From a checkpoint of a small mixture-of-experts model trained on Wikipedia.
Size: 9 layers, width 256, vocabulary 28926.
Training: a variant of SOAP for the experts, 416M tokens, 6266 steps.
Below are experts of layer 3 (counted from 0) of a mixture-of-experts language model. Rows are named router (the router's row for the expert), up (a neuron's input weights, with its number), down (a neuron's output weights, with its number) and show model dimensions 192-255. Each number is 50 + 10 x the weight over its row's rms, rounded and kept within 0 to 99.
After each expert's rows: "comes after" lists some tokens at least twice as common just before its tokens as in all text; "gets" lists some tokens that make up at least twice as much of what it gets as of all text. This comes from a sample of Wikipedia text that the model never trained on. Tokens count by the router's weight.

# expert 40
router:53 64 53 70 52 66 39 52 45 33 35 47 49 64 51 56 59 50 30 33 40 64 43 41 45 31 50 40 42 41 62 59 61 50 55 57 41 47 69 50 44 51 53 69 56 47 39 53 41 63 48 58 39 57 31 50 39 59 50 43 68 62 42 44
up4:39 40 37 61 49 46 52 47 49 44 55 59 34 53 46 51 44 32 39 40 54 45 44 48 63 45 36 42 54 49 43 47 60 56 48 40 31 42 53 59 56 56 42 43 54 44 43 48 65 23 44 52 49 48 40 55 58 56 38 24 60 38 56 30
down4:52 40 51 38 63 50 46 58 47 50 47 47 49 38 61 48 68 52 60 40 45 60 43 47 47 55 53 37 60 73 65 45 52 54 56 53 55 42 64 55 64 42 44 53 57 55 63 39 53 40 60 46 26 42 54 64 57 64 44 31 52 55 46 37
up5:29 44 42 51 34 49 70 51 61 46 46 65 50 57 47 55 53 44 46 57 56 45 62 54 24 45 37 50 52 83 57 58 57 46 38 44 55 40 54 42 52 35 48 35 42 58 61 54 56 30 47 58 31 29 58 42 70 52 51 55 45 52 60 55
down5:61 33 44 65 42 31 50 44 39 60 30 47 47 53 55 61 25 55 59 44 46 50 39 41 45 47 57 60 41 42 63 44 58 55 53 38 47 49 47 56 43 61 48 38 31 65 52 66 61 36 39 55 55 55 46 43 56 48 36 47 74 52 43 45
comes after: ".", "°", "′", "8", "9", " ."
gets: "°", "%", "7", "8", "″", "9"

# expert 157
router:55 55 56 49 43 58 63 26 40 49 72 51 43 50 58 44 42 40 62 44 46 41 52 39 63 49 62 57 53 32 47 35 57 40 46 42 61 35 49 58 51 49 50 44 48 66 55 55 64 36 45 58 44 39 35 61 56 58 38 47 63 48 31 43
up0:61 57 53 29 44 75 48 32 54 59 64 49 59 75 52 41 39 51 61 50 45 73 48 61 58 58 53 55 54 43 27 52 62 25 67 55 51 47 55 67 60 58 67 43 45 57 75 63 61 50 50 60 62 49 58 64 45 44 53 53 57 43 48 48
down0:46 60 34 60 59 70 45 50 38 51 57 48 24 60 56 47 51 76 70 48 41 62 37 38 54 40 57 61 57 40 29 61 56 48 50 59 59 68 44 47 62 45 57 35 41 63 53 54 65 40 52 55 35 46 45 53 39 56 46 57 43 53 69 67
up1:52 55 64 42 54 59 62 56 39 52 53 50 40 50 38 40 45 34 60 59 56 42 63 81 52 61 46 52 44 61 31 38 48 51 51 47 55 67 45 46 49 28 50 60 63 45 42 44 68 57 60 55 49 41 54 57 66 65 39 26 49 63 46 39
down1:45 51 47 52 37 63 52 44 54 34 50 60 56 35 43 59 32 81 45 55 60 50 43 48 46 41 54 48 41 67 48 52 52 66 65 45 40 39 57 44 46 54 46 45 53 48 35 45 44 39 59 58 55 57 54 51 53 56 63 46 38 52 52 57
comes after: "==", "See", " See", "International", "Personal", "==="
gets: " such", ",", " also", " career", " history", " life"

# expert 1
router:34 54 66 60 53 39 48 56 43 66 45 43 69 44 33 53 43 67 56 60 52 35 49 60 34 64 57 56 40 51 58 60 44 53 62 69 52 60 67 37 44 59 81 42 58 37 31 43 51 43 43 57 47 37 53 63 60 43 40 61 37 51 46 47
up6:57 44 46 48 35 50 50 43 69 50 58 72 34 62 46 37 47 36 49 56 53 40 36 46 59 60 54 48 64 54 41 37 49 36 33 48 44 61 47 59 69 47 46 61 28 49 72 66 56 59 49 33 34 52 59 50 39 47 60 34 53 51 62 47
down6:46 40 66 60 62 43 48 44 52 75 41 36 61 26 87 31 32 38 40 49 42 51 46 67 40 34 46 59 55 48 55 58 53 41 50 42 42 54 40 64 49 49 50 61 43 57 54 45 44 39 32 31 43 38 34 33 44 48 40 64 46 45 55 53
up7:43 55 60 73 40 60 54 84 53 58 50 43 57 53 58 66 60 56 58 50 59 58 65 44 40 54 37 51 46 33 56 46 50 60 44 45 55 72 48 54 41 56 64 37 45 57 45 65 31 44 43 55 41 44 64 46 51 54 54 70 57 39 58 45
down7:63 65 46 40 47 46 37 48 60 44 61 35 40 42 60 46 53 66 65 44 53 52 51 54 45 37 53 55 50 54 53 52 58 45 50 64 57 47 64 56 49 41 47 48 50 43 69 48 60 60 57 38 55 43 54 57 55 45 54 48 48 43 40 42
comes after: "\n", "\n ", "\n   ", "Note", "\n     ", " place"
gets: "-", "|", " -", "===", "==", " Preceded"

# expert 91
router:45 47 66 79 56 61 53 64 35 53 46 50 44 63 32 58 49 59 32 63 52 56 62 39 50 37 40 64 46 50 55 55 73 61 60 54 52 52 43 45 46 58 57 50 46 43 55 47 60 63 47 60 43 51 44 51 40 40 63 58 43 60 58 57
up0:55 62 38 45 50 50 40 54 47 59 74 48 41 61 57 57 37 30 61 43 52 43 46 54 55 46 57 26 56 58 50 58 52 35 42 63 30 54 59 52 54 34 51 39 19 70 48 47 51 43 61 49 47 52 46 56 62 44 43 43 48 41 51 39
down0:54 46 57 67 61 56 47 40 65 77 46 64 37 49 62 72 60 47 53 53 50 49 45 61 36 50 75 51 60 54 52 54 58 50 59 56 59 48 61 54 41 51 51 38 55 59 47 54 57 46 41 41 50 36 58 58 51 49 38 53 33 19 47 53
up1:62 45 53 56 63 61 63 62 54 50 53 54 54 45 55 33 39 57 38 39 53 67 54 49 66 44 59 43 45 61 44 57 49 55 53 46 61 54 32 45 50 50 48 46 55 55 55 51 63 30 51 59 53 46 49 59 45 47 70 47 46 69 40 63
down1:60 52 49 51 59 51 61 58 48 45 45 63 48 37 79 46 45 53 48 46 56 52 65 43 37 44 65 61 58 59 56 42 56 66 29 60 60 62 57 41 46 53 56 49 53 36 35 49 53 42 45 47 43 55 75 37 57 50 33 41 55 67 67 63
comes after: " ", ")", " 0", " —", "'", "%"
gets: " |", "\n ", ";", " (", ".", "',"

# expert 158
router:33 67 54 53 36 57 42 60 43 61 47 67 32 34 42 54 52 60 56 43 46 47 48 50 56 22 46 40 52 28 53 42 58 57 66 37 48 30 44 70 39 62 35 62 47 63 47 50 57 56 26 63 45 46 37 52 48 44 47 46 43 52 55 28
up0:71 51 60 38 34 50 56 54 55 42 60 41 50 55 36 53 35 41 49 45 47 44 55 60 36 66 54 48 39 51 46 59 44 46 40 50 36 66 63 42 55 37 61 50 48 47 52 41 42 55 63 34 60 56 48 54 67 46 54 45 46 51 35 71
down0:48 39 53 41 65 54 30 54 47 49 38 47 55 57 60 50 46 60 65 57 56 46 57 58 53 36 38 61 69 47 59 51 37 49 37 56 57 32 54 36 64 64 21 56 48 48 40 64 51 55 49 64 38 50 50 64 54 55 37 50 52 60 71 56
up1:79 51 53 64 59 51 52 59 51 65 52 67 41 54 49 53 35 41 52 37 43 40 51 51 54 46 44 39 48 66 50 54 49 56 42 55 48 51 55 61 48 45 38 41 56 47 54 59 47 56 40 53 36 47 46 41 42 49 52 20 50 43 53 46
down1:42 58 57 56 53 34 53 30 62 56 57 48 68 52 50 44 48 63 59 52 29 65 43 59 51 59 59 35 35 35 35 51 63 48 53 65 55 41 43 41 36 52 48 60 45 48 51 38 52 42 34 47 58 42 52 53 39 55 50 60 67 64 68 66
comes after: " ", " 0", " |", " —", ")", " JPL"
gets: " |", " ", ";", " —;", " ·", "N"

# expert 53
router:63 50 52 53 58 50 56 69 48 57 49 69 58 39 58 46 29 32 62 57 58 47 63 63 64 52 54 43 49 55 47 44 54 58 42 49 57 34 69 68 34 41 36 63 33 48 38 33 55 35 45 34 39 35 57 39 53 39 63 43 44 61 53 68
up10:60 55 56 33 57 47 27 31 36 30 60 49 66 65 49 37 51 51 51 47 57 64 40 33 61 39 37 57 41 36 49 53 36 59 67 40 59 48 32 38 46 35 56 37 52 72 58 44 57 53 46 50 46 63 45 43 53 60 54 59 53 45 61 59
down10:36 66 63 30 37 56 48 46 39 47 40 40 40 59 57 56 66 34 40 42 50 45 54 41 51 56 48 40 53 35 46 38 36 40 61 54 53 44 53 27 53 59 45 52 62 34 58 42 45 51 50 58 58 55 52 52 67 57 49 55 29 55 56 47
up11:39 53 36 55 34 56 42 60 49 44 56 40 40 55 49 48 70 55 47 45 24 50 49 29 43 56 62 50 40 59 44 57 55 54 62 63 46 72 51 45 68 44 56 53 51 51 48 61 44 74 49 57 48 65 55 60 64 55 52 49 53 41 44 41
down11:47 54 57 57 54 44 50 39 48 53 45 47 64 41 55 64 48 51 39 46 27 40 53 48 37 34 45 55 44 71 40 33 62 60 48 39 59 49 73 61 51 41 40 57 43 37 55 41 71 55 41 37 36 57 49 58 46 37 33 77 71 63 59 63
comes after: ",", " and", " well", "\"", ")", "),"
gets: " and", " or", " but", " &", " while", " than"

# expert 42
router:37 48 61 61 49 41 59 37 48 47 36 55 28 57 56 50 45 56 51 38 39 60 50 52 55 39 57 50 43 49 47 36 61 39 74 40 63 51 37 29 50 66 56 56 60 61 58 59 36 46 61 66 44 37 51 47 45 62 64 28 40 57 32 62
up9:51 74 56 39 39 36 60 60 56 50 44 55 38 46 58 47 35 40 47 34 44 39 48 53 50 58 61 47 46 46 32 35 48 64 51 58 76 40 43 37 43 50 45 54 66 65 56 54 30 47 37 64 43 51 59 69 38 43 57 47 43 61 40 55
down9:46 45 69 41 72 37 45 51 42 53 46 51 63 47 60 55 42 45 44 61 56 38 47 48 45 39 57 67 45 53 53 39 46 56 32 52 65 46 38 55 43 56 38 39 58 41 51 43 46 50 49 37 39 32 51 60 61 49 31 52 46 63 36 49
up10:54 64 47 49 49 45 42 54 49 51 68 44 57 46 55 50 74 56 57 46 47 41 49 65 57 40 34 36 30 40 57 50 53 59 57 47 67 41 42 53 51 54 64 52 46 71 41 42 43 37 48 41 46 54 59 59 29 49 64 40 50 61 57 52
down10:61 27 44 72 51 52 39 46 66 53 77 41 53 74 59 61 54 56 63 53 63 27 47 63 58 52 45 49 50 48 45 49 40 38 56 76 38 44 42 24 49 53 74 54 52 36 70 51 54 64 60 56 54 56 67 60 43 51 47 45 60 55 50 59
comes after: " was", " is", " be", " were", " ", " been"
gets: " |", " years", " known", "ed", " well", "ated"

# expert 108
router:39 45 60 50 46 66 55 45 50 55 44 56 45 46 42 64 59 56 53 43 53 53 32 32 56 36 61 58 47 32 44 66 43 62 61 35 61 39 47 54 58 59 55 44 37 49 38 49 39 48 35 52 43 58 28 53 51 63 53 50 46 50 60 57
up0:52 55 32 61 52 52 59 29 48 56 58 52 62 64 41 49 47 51 53 47 29 60 43 45 40 37 60 30 39 34 50 46 38 55 47 64 43 42 45 64 54 59 49 51 63 39 44 60 65 69 53 46 35 45 45 46 42 60 65 43 49 47 48 51
down0:58 40 46 68 48 50 52 44 51 46 42 46 55 46 60 35 71 56 42 43 35 46 52 53 42 42 42 43 41 52 55 53 44 89 35 55 48 48 44 37 59 50 50 46 58 43 54 64 50 39 57 58 46 44 43 51 36 47 51 56 58 60 40 42
up1:73 47 50 40 80 51 45 48 43 43 66 39 50 36 56 35 43 44 55 55 40 56 56 49 60 48 38 60 52 48 67 51 38 43 51 61 44 59 53 57 53 50 50 54 41 41 40 52 70 58 45 66 55 78 39 65 59 61 44 43 60 39 34 36
down1:38 57 56 50 48 59 55 58 49 47 69 59 45 50 36 39 40 44 31 46 52 58 44 42 57 46 60 48 50 58 48 52 41 43 52 64 57 51 58 42 46 57 61 43 30 41 45 36 39 45 65 56 68 52 44 70 66 74 45 44 39 54 64 46
comes after: " |", " 0", " ", "%", "0", "1"
gets: " |", " ", ";", " 0", " +", " —;"

# expert 133
router:42 47 57 31 47 41 61 53 50 50 59 75 44 46 59 39 62 50 59 49 67 41 45 54 52 38 59 51 46 48 54 42 52 39 61 47 56 55 43 43 56 57 73 63 65 56 43 58 37 54 53 64 44 49 43 64 40 54 57 37 49 48 45 43
up0:64 54 37 56 56 48 51 47 40 47 37 41 68 56 41 54 69 66 42 46 49 46 53 63 58 43 71 47 34 47 48 54 50 65 32 43 47 55 33 59 54 59 46 48 66 47 42 24 48 47 61 66 50 41 44 56 32 77 37 68 33 39 61 54
down0:52 32 58 63 40 55 55 57 55 61 44 41 49 44 43 42 52 46 44 48 51 46 49 52 65 49 51 50 35 36 48 40 57 54 42 40 43 64 42 47 48 57 48 63 42 48 45 40 61 45 50 46 53 53 27 46 34 47 54 58 50 44 41 55
up1:54 46 35 59 47 57 53 60 50 45 56 50 63 51 43 55 40 56 47 44 56 54 51 45 54 71 68 51 46 64 51 58 56 59 48 59 57 52 56 55 53 45 49 46 44 54 56 51 59 48 44 34 65 58 52 47 52 54 46 71 46 47 36 47
down1:52 54 62 35 55 36 38 62 60 33 45 47 56 58 55 69 73 45 41 50 61 41 69 48 30 58 42 36 64 41 53 49 61 52 63 70 57 58 68 38 55 40 57 52 58 35 42 54 54 81 50 68 51 36 22 62 53 59 71 58 45 46 50 55
comes after: " was", " is", " were", " be", " been", " are"
gets: " was", " is", " are", " were", " used", " made"

# expert 11
router:32 52 58 54 42 63 54 55 56 65 55 52 54 51 63 45 51 34 26 59 55 52 65 56 51 48 49 54 41 59 49 43 51 59 60 54 49 33 35 57 28 46 48 50 40 41 46 53 51 41 37 45 49 48 65 62 49 54 46 70 58 59 63 38
up4:77 57 48 52 45 44 61 48 37 35 56 59 46 32 51 42 64 42 68 60 42 46 37 55 53 46 57 51 53 34 42 54 47 49 46 54 68 66 59 33 55 46 57 46 57 47 55 43 55 56 63 62 57 58 58 53 57 50 47 45 49 55 41 54
down4:40 42 41 46 27 46 40 69 46 34 59 61 51 29 49 58 38 63 42 43 50 51 63 57 47 69 56 54 52 36 39 45 53 54 57 40 37 56 47 59 40 59 50 59 55 39 85 43 50 68 73 59 40 56 67 45 40 40 61 57 53 44 72 39
up5:60 63 61 65 31 39 50 48 61 63 40 44 48 39 49 41 43 38 55 53 66 54 51 58 51 59 52 24 50 56 58 56 53 65 30 55 59 51 61 60 52 42 62 60 30 55 50 49 41 46 51 62 46 63 45 35 54 41 63 51 57 41 55 47
down5:82 59 63 66 60 60 54 30 54 61 47 66 54 44 37 34 48 52 43 51 59 43 55 50 48 61 64 44 45 37 52 59 65 54 48 37 55 51 64 56 48 55 55 40 43 55 57 44 54 51 56 39 56 54 48 50 54 76 51 42 30 49 59 33
comes after: " and", ",", " in", " for", " number", " or"
gets: " and", " or", " ", " of", " other", " various"

# expert 69
router:39 42 51 47 24 50 57 57 56 58 50 68 41 50 61 35 52 59 66 45 53 55 43 52 52 66 58 60 72 48 51 44 44 44 46 53 62 52 34 52 54 54 38 50 54 63 49 39 35 61 58 53 45 59 49 47 61 65 57 40 67 39 36 49
up0:59 55 45 52 35 60 36 51 36 57 79 37 64 45 54 63 35 31 24 57 69 57 49 42 39 52 50 55 41 56 41 42 56 67 54 48 51 56 59 43 56 40 65 33 33 43 52 61 59 53 51 36 38 51 53 48 57 39 54 52 42 45 53 43
down0:52 61 64 54 43 71 43 63 35 30 42 59 39 53 41 51 50 62 48 55 51 55 40 48 68 43 47 42 59 32 41 55 52 45 35 68 61 53 40 51 47 43 54 43 64 50 31 52 38 24 48 55 47 51 47 37 54 69 55 46 69 39 59 50
up1:45 41 66 44 43 61 41 55 43 52 41 60 52 45 37 42 52 46 55 49 52 70 43 53 47 61 46 32 59 62 29 42 40 62 57 34 59 68 46 39 53 48 52 40 50 40 37 38 24 38 64 50 47 59 48 63 57 58 31 66 42 32 58 60
down1:49 52 61 43 52 56 55 32 51 49 48 72 67 50 22 53 51 57 30 55 48 54 62 52 63 54 47 67 68 53 62 60 55 46 38 55 36 46 53 66 62 64 22 46 52 64 45 64 53 56 35 45 47 34 38 55 58 60 55 69 56 50 43 37
comes after: " to", " in", " from", " of", " returned", " at"
gets: " the", " his", " a", " from", " of", " to"

# expert 57
router:39 51 40 39 33 59 37 41 47 44 49 75 48 58 63 25 61 64 51 60 58 41 42 56 52 50 64 53 50 31 58 63 59 56 31 64 43 34 31 50 32 70 42 55 54 63 42 55 34 35 32 52 41 56 54 46 39 58 42 57 38 58 62 42
up4:48 70 56 43 54 53 45 39 43 49 47 53 44 55 52 46 59 60 46 55 64 54 33 67 63 54 63 46 37 30 54 65 58 54 40 65 48 46 41 37 44 64 48 62 56 45 72 58 50 45 41 51 50 74 58 44 62 63 49 65 43 60 50 69
down4:44 49 53 49 44 52 48 58 49 54 49 36 50 50 37 65 55 69 37 49 67 53 33 59 56 64 32 35 43 63 60 52 51 51 67 41 53 42 44 55 51 52 52 40 52 53 38 48 63 50 57 33 38 30 49 50 45 53 63 51 52 39 53 68
up5:63 44 35 59 54 47 50 43 50 53 51 36 62 39 33 57 40 35 40 54 36 66 67 48 50 44 40 46 59 51 30 54 57 54 49 56 59 52 65 58 70 39 54 57 45 25 55 45 49 61 51 39 50 65 39 46 49 37 40 44 56 53 42 68
down5:42 35 55 42 43 50 70 51 57 34 56 29 33 44 62 33 45 63 53 31 42 67 60 49 43 49 50 57 53 53 53 46 55 53 34 52 49 54 48 54 48 51 31 47 59 28 66 44 57 60 44 40 59 69 47 39 47 41 78 55 59 59 51 46
comes after: " in", " at", " of", " for", " to", " on"
gets: " the", " at", " to", "'s", "th", "st"

# expert 141
router:46 32 49 37 69 32 49 72 50 68 39 66 46 48 58 53 47 61 59 70 62 39 36 53 37 47 64 56 51 53 43 55 53 59 49 54 44 48 46 68 41 51 45 63 57 61 29 61 49 49 63 57 43 64 53 37 47 35 43 46 39 41 55 48
up0:51 65 19 52 35 55 47 52 54 49 54 33 40 37 53 68 33 36 45 54 48 43 61 50 48 66 52 46 36 58 44 54 49 44 49 65 41 66 51 55 59 45 56 44 41 53 55 48 39 46 43 43 51 60 42 56 61 64 49 56 48 35 49 48
down0:44 70 75 45 38 45 43 41 55 50 52 47 43 38 45 40 49 49 30 53 54 56 38 56 43 38 37 63 38 52 38 40 43 55 47 55 53 52 77 47 62 36 38 30 50 49 44 65 53 53 49 41 43 63 53 58 60 39 46 42 47 67 53 49
up1:44 66 35 64 50 48 38 50 72 50 50 39 55 55 40 69 64 55 49 48 44 54 52 42 61 42 52 31 56 61 67 42 39 65 65 59 46 48 41 42 69 61 63 34 56 34 50 49 61 48 40 40 51 39 32 51 50 38 73 63 68 40 51 51
down1:39 58 40 56 48 68 56 45 54 61 67 47 45 53 44 39 56 65 53 49 44 53 46 64 38 34 52 38 56 35 44 53 61 48 53 34 70 46 42 58 47 56 68 54 44 61 35 55 55 50 48 55 59 53 38 53 56 43 36 50 42 73 44 44
comes after: ".", " on", " released", " based", " located", " died"
gets: " on", " in", " In", " On", "On", "In"

# expert 128
router:42 68 47 62 51 51 35 76 41 64 47 51 63 48 55 57 64 63 63 51 31 66 67 58 60 43 30 36 52 41 64 51 52 56 53 45 63 47 52 69 32 54 75 36 51 40 47 36 57 42 39 44 57 40 58 62 48 52 48 60 48 45 40 64
up0:69 49 62 44 49 52 64 50 51 35 56 58 39 48 39 45 57 40 48 50 64 37 47 44 44 54 70 52 48 58 46 42 48 42 48 53 43 62 59 48 54 45 55 58 33 67 46 52 53 71 62 36 40 64 32 34 47 49 45 45 54 56 39 51
down0:46 41 48 48 54 55 56 43 57 24 46 58 61 56 32 45 58 37 53 43 39 44 62 50 63 45 42 46 45 60 41 64 53 46 47 61 50 47 55 35 39 56 54 69 60 53 60 52 46 48 52 33 52 60 59 55 48 41 38 45 51 65 67 60
up1:65 60 51 43 51 52 39 26 69 35 40 26 51 45 62 50 24 44 47 43 54 39 55 65 58 70 60 51 63 41 38 51 54 37 61 43 44 52 52 51 47 44 55 46 47 63 50 28 60 43 55 53 62 52 43 56 67 47 37 35 59 62 34 64
down1:41 52 56 40 38 60 63 54 48 43 40 63 70 52 71 51 39 65 58 38 42 64 58 53 56 56 39 43 26 61 63 45 48 52 28 53 59 50 56 60 41 53 40 50 50 68 45 49 38 58 28 47 61 47 31 46 45 56 51 49 58 59 46 45
comes after: "\n", " ", " Win", " Year", "W", " medal"
gets: "|", " |", "-", " Born", " Preceded", " Succeeded"

# expert 152
router:50 56 42 66 41 53 39 43 43 31 55 40 45 71 40 62 42 49 28 43 35 57 38 62 49 51 44 42 67 39 56 48 65 43 57 35 49 57 56 74 48 48 68 53 56 60 60 53 65 64 34 56 40 59 30 49 41 60 48 34 62 63 63 47
up0:55 52 40 48 53 68 49 52 48 39 54 32 54 55 27 51 44 57 39 44 48 54 36 44 41 50 42 52 68 48 57 37 54 34 50 52 60 65 63 33 45 66 60 51 52 35 48 61 61 40 44 47 64 54 41 44 43 40 51 63 58 65 63 49
down0:44 52 48 40 63 51 40 60 45 55 56 46 49 52 45 40 55 99 47 50 47 47 49 45 29 55 51 62 53 48 52 41 50 47 48 64 39 40 55 55 40 52 60 53 50 59 48 53 66 39 59 53 40 57 44 40 41 51 49 40 56 59 45 37
up1:44 26 55 46 60 46 56 64 56 37 52 48 47 66 35 50 40 48 56 64 51 49 57 54 60 58 57 39 55 46 43 38 56 60 54 53 46 45 67 55 51 56 63 53 61 48 47 41 51 56 39 69 40 54 43 80 58 47 55 25 44 35 31 41
down1:61 53 47 61 53 48 46 43 42 29 61 56 41 44 44 57 48 44 48 51 49 63 53 62 57 37 63 27 47 59 60 50 57 35 52 58 63 40 45 36 58 42 65 61 55 24 64 47 31 32 46 67 51 53 42 52 60 48 58 44 59 42 46 46
comes after: " =", " also", " career", "History", "Personal", " life"
gets: "==", " ==", "===", " =", " ===", "\n"

# expert 10
router:79 39 50 59 51 51 57 51 55 60 37 51 69 50 42 61 26 10 56 58 43 58 38 57 52 60 45 35 58 39 51 46 51 40 43 48 50 51 78 54 63 29 52 45 44 44 55 55 56 36 52 45 48 48 48 33 61 55 45 44 46 57 42 56
up5:43 52 44 49 47 52 43 47 49 32 54 55 27 45 61 41 57 65 27 41 49 52 64 44 31 39 68 49 41 57 54 48 38 44 65 54 38 60 32 58 41 56 63 45 50 64 47 33 50 61 39 48 37 61 66 63 31 51 51 49 43 39 53 57
down5:48 40 48 49 63 41 53 33 47 47 41 58 48 58 41 41 51 51 63 46 44 62 56 39 65 37 33 51 70 47 54 43 43 51 45 45 48 37 40 54 47 50 46 48 58 57 50 62 51 60 68 47 56 30 40 34 40 63 42 56 61 66 43 55
up6:49 55 57 46 57 51 28 43 44 54 45 27 56 51 38 61 52 51 57 52 49 19 64 37 46 53 43 41 53 47 26 59 37 60 33 53 68 58 53 21 41 59 23 39 53 50 42 49 51 50 48 55 63 58 44 47 71 44 49 51 48 61 38 48
down6:58 42 45 46 52 57 42 50 38 50 67 57 49 45 45 43 50 34 56 55 30 46 62 33 19 45 60 80 40 41 41 41 55 53 50 69 52 53 57 63 58 39 56 56 62 51 72 59 28 66 44 45 42 63 52 51 53 54 73 56 60 45 65 54
comes after: ",", " However", " however", "s", " year", " season"
gets: ",", " and", " but", "),", " where", "\","

# expert 45
router:55 47 42 39 57 55 46 74 52 56 38 52 59 43 46 48 35 61 56 67 67 47 65 67 42 55 41 41 63 44 49 69 38 48 33 55 58 57 56 57 42 58 57 35 56 27 41 54 49 42 51 45 56 45 49 45 53 61 44 57 42 46 51 58
up11:41 50 63 48 48 40 52 35 50 28 60 52 46 53 64 50 77 37 44 35 46 44 47 42 51 63 54 48 51 36 43 57 52 51 50 49 36 53 56 55 49 35 52 64 35 66 51 57 48 64 45 42 61 53 60 52 42 54 62 55 66 37 43 51
down11:46 47 46 47 50 70 43 53 46 33 42 57 47 51 30 57 58 41 23 38 53 45 32 49 49 50 44 35 34 41 52 52 55 67 56 52 52 61 54 52 31 53 45 45 41 47 56 56 48 60 65 54 44 45 57 51 54 52 60 69 44 43 42 63
up12:36 44 53 75 42 44 56 30 52 48 62 37 56 52 47 59 47 55 50 46 35 26 40 38 68 41 46 55 64 44 44 47 47 50 48 42 53 55 51 41 61 45 63 38 59 66 47 39 55 49 61 38 50 52 38 46 55 58 42 63 58 68 46 44
down12:66 51 41 55 43 50 72 54 38 51 48 45 44 40 30 41 46 64 57 60 37 51 52 53 49 40 60 65 52 58 57 44 38 67 52 47 39 51 42 42 56 34 45 57 36 41 37 23 39 46 49 62 50 54 47 54 41 61 51 69 60 57 40 44
comes after: "\n", ".", ",", " addition", " According", " along"
gets: "|", "-", "=", " In", "In", " and"

# expert 55
router:38 47 55 53 60 61 37 35 49 27 49 37 45 61 47 52 66 42 40 50 46 58 56 36 49 38 42 44 29 65 51 42 41 54 64 68 63 58 67 33 63 67 63 64 60 43 54 63 44 64 52 49 50 63 37 48 32 59 55 46 45 48 41 56
up6:55 51 44 51 40 53 42 45 44 68 45 45 46 55 67 46 61 62 43 63 47 48 36 66 41 48 49 41 41 41 46 65 51 55 35 37 55 56 55 63 56 52 59 54 44 65 32 53 60 38 56 59 34 65 52 55 62 31 36 67 42 55 34 54
down6:60 50 52 57 58 50 46 45 41 42 48 42 46 57 46 48 44 59 49 59 45 50 20 40 62 54 60 48 47 60 37 38 49 60 52 57 49 56 61 37 45 58 53 45 61 63 39 70 46 51 51 58 32 53 48 40 62 43 54 66 40 69 72 51
up7:43 63 47 50 39 43 50 52 43 39 48 70 49 60 59 47 53 41 49 56 62 60 69 41 46 40 54 73 51 43 30 28 47 52 44 70 58 52 48 59 41 46 75 53 39 48 40 56 32 53 51 39 55 48 50 52 58 50 45 63 63 33 32 51
down7:72 49 51 53 54 76 38 67 53 60 47 37 54 37 50 43 47 45 52 49 55 49 53 54 36 43 58 59 34 55 56 42 63 70 41 64 48 59 52 54 40 72 57 51 35 64 46 61 42 50 66 37 39 47 68 61 58 51 36 49 49 43 50 58
comes after: ".", ",", "–", ":", " (", " $"
gets: "5", "6", "7", "8", "3", "4"

# expert 130
router:51 31 62 50 64 51 62 41 55 53 53 40 54 46 63 49 57 55 51 51 38 42 54 52 65 38 47 40 49 41 40 48 53 65 45 69 54 51 42 65 45 63 53 58 42 41 45 60 61 52 47 60 52 24 45 59 40 56 40 50 68 39 33 58
up0:76 59 56 57 37 46 54 53 62 47 57 56 48 37 56 75 52 52 53 42 41 43 45 56 47 59 60 42 46 40 46 55 59 70 41 36 41 47 48 64 62 56 45 43 34 52 42 60 50 55 30 51 42 40 62 60 49 56 47 46 60 32 50 63
down0:68 54 43 55 37 46 56 44 48 48 53 44 56 51 45 53 59 61 52 41 52 43 48 42 48 47 74 41 54 60 30 48 46 37 45 57 39 49 67 37 47 31 47 43 45 50 54 43 42 59 50 54 55 33 65 62 52 48 52 37 57 48 38 46
up1:61 50 46 64 46 69 52 48 51 38 57 62 43 40 54 54 55 46 27 47 42 51 41 51 52 48 43 56 52 48 54 65 42 70 64 62 55 54 42 44 58 47 55 51 54 35 59 33 43 49 34 60 66 46 36 38 54 51 40 53 64 43 52 53
down1:52 48 61 50 53 53 63 64 43 34 44 57 44 61 50 53 49 54 55 52 57 53 49 67 59 65 49 50 55 38 71 59 59 55 46 70 57 55 54 38 44 52 51 42 49 53 33 54 47 49 36 44 39 28 43 47 57 56 50 50 58 48 48 55
comes after: " |", "|", " 0", " ", " 4", " 1"
gets: " |", " Win", ";", "″", " Loss", " R"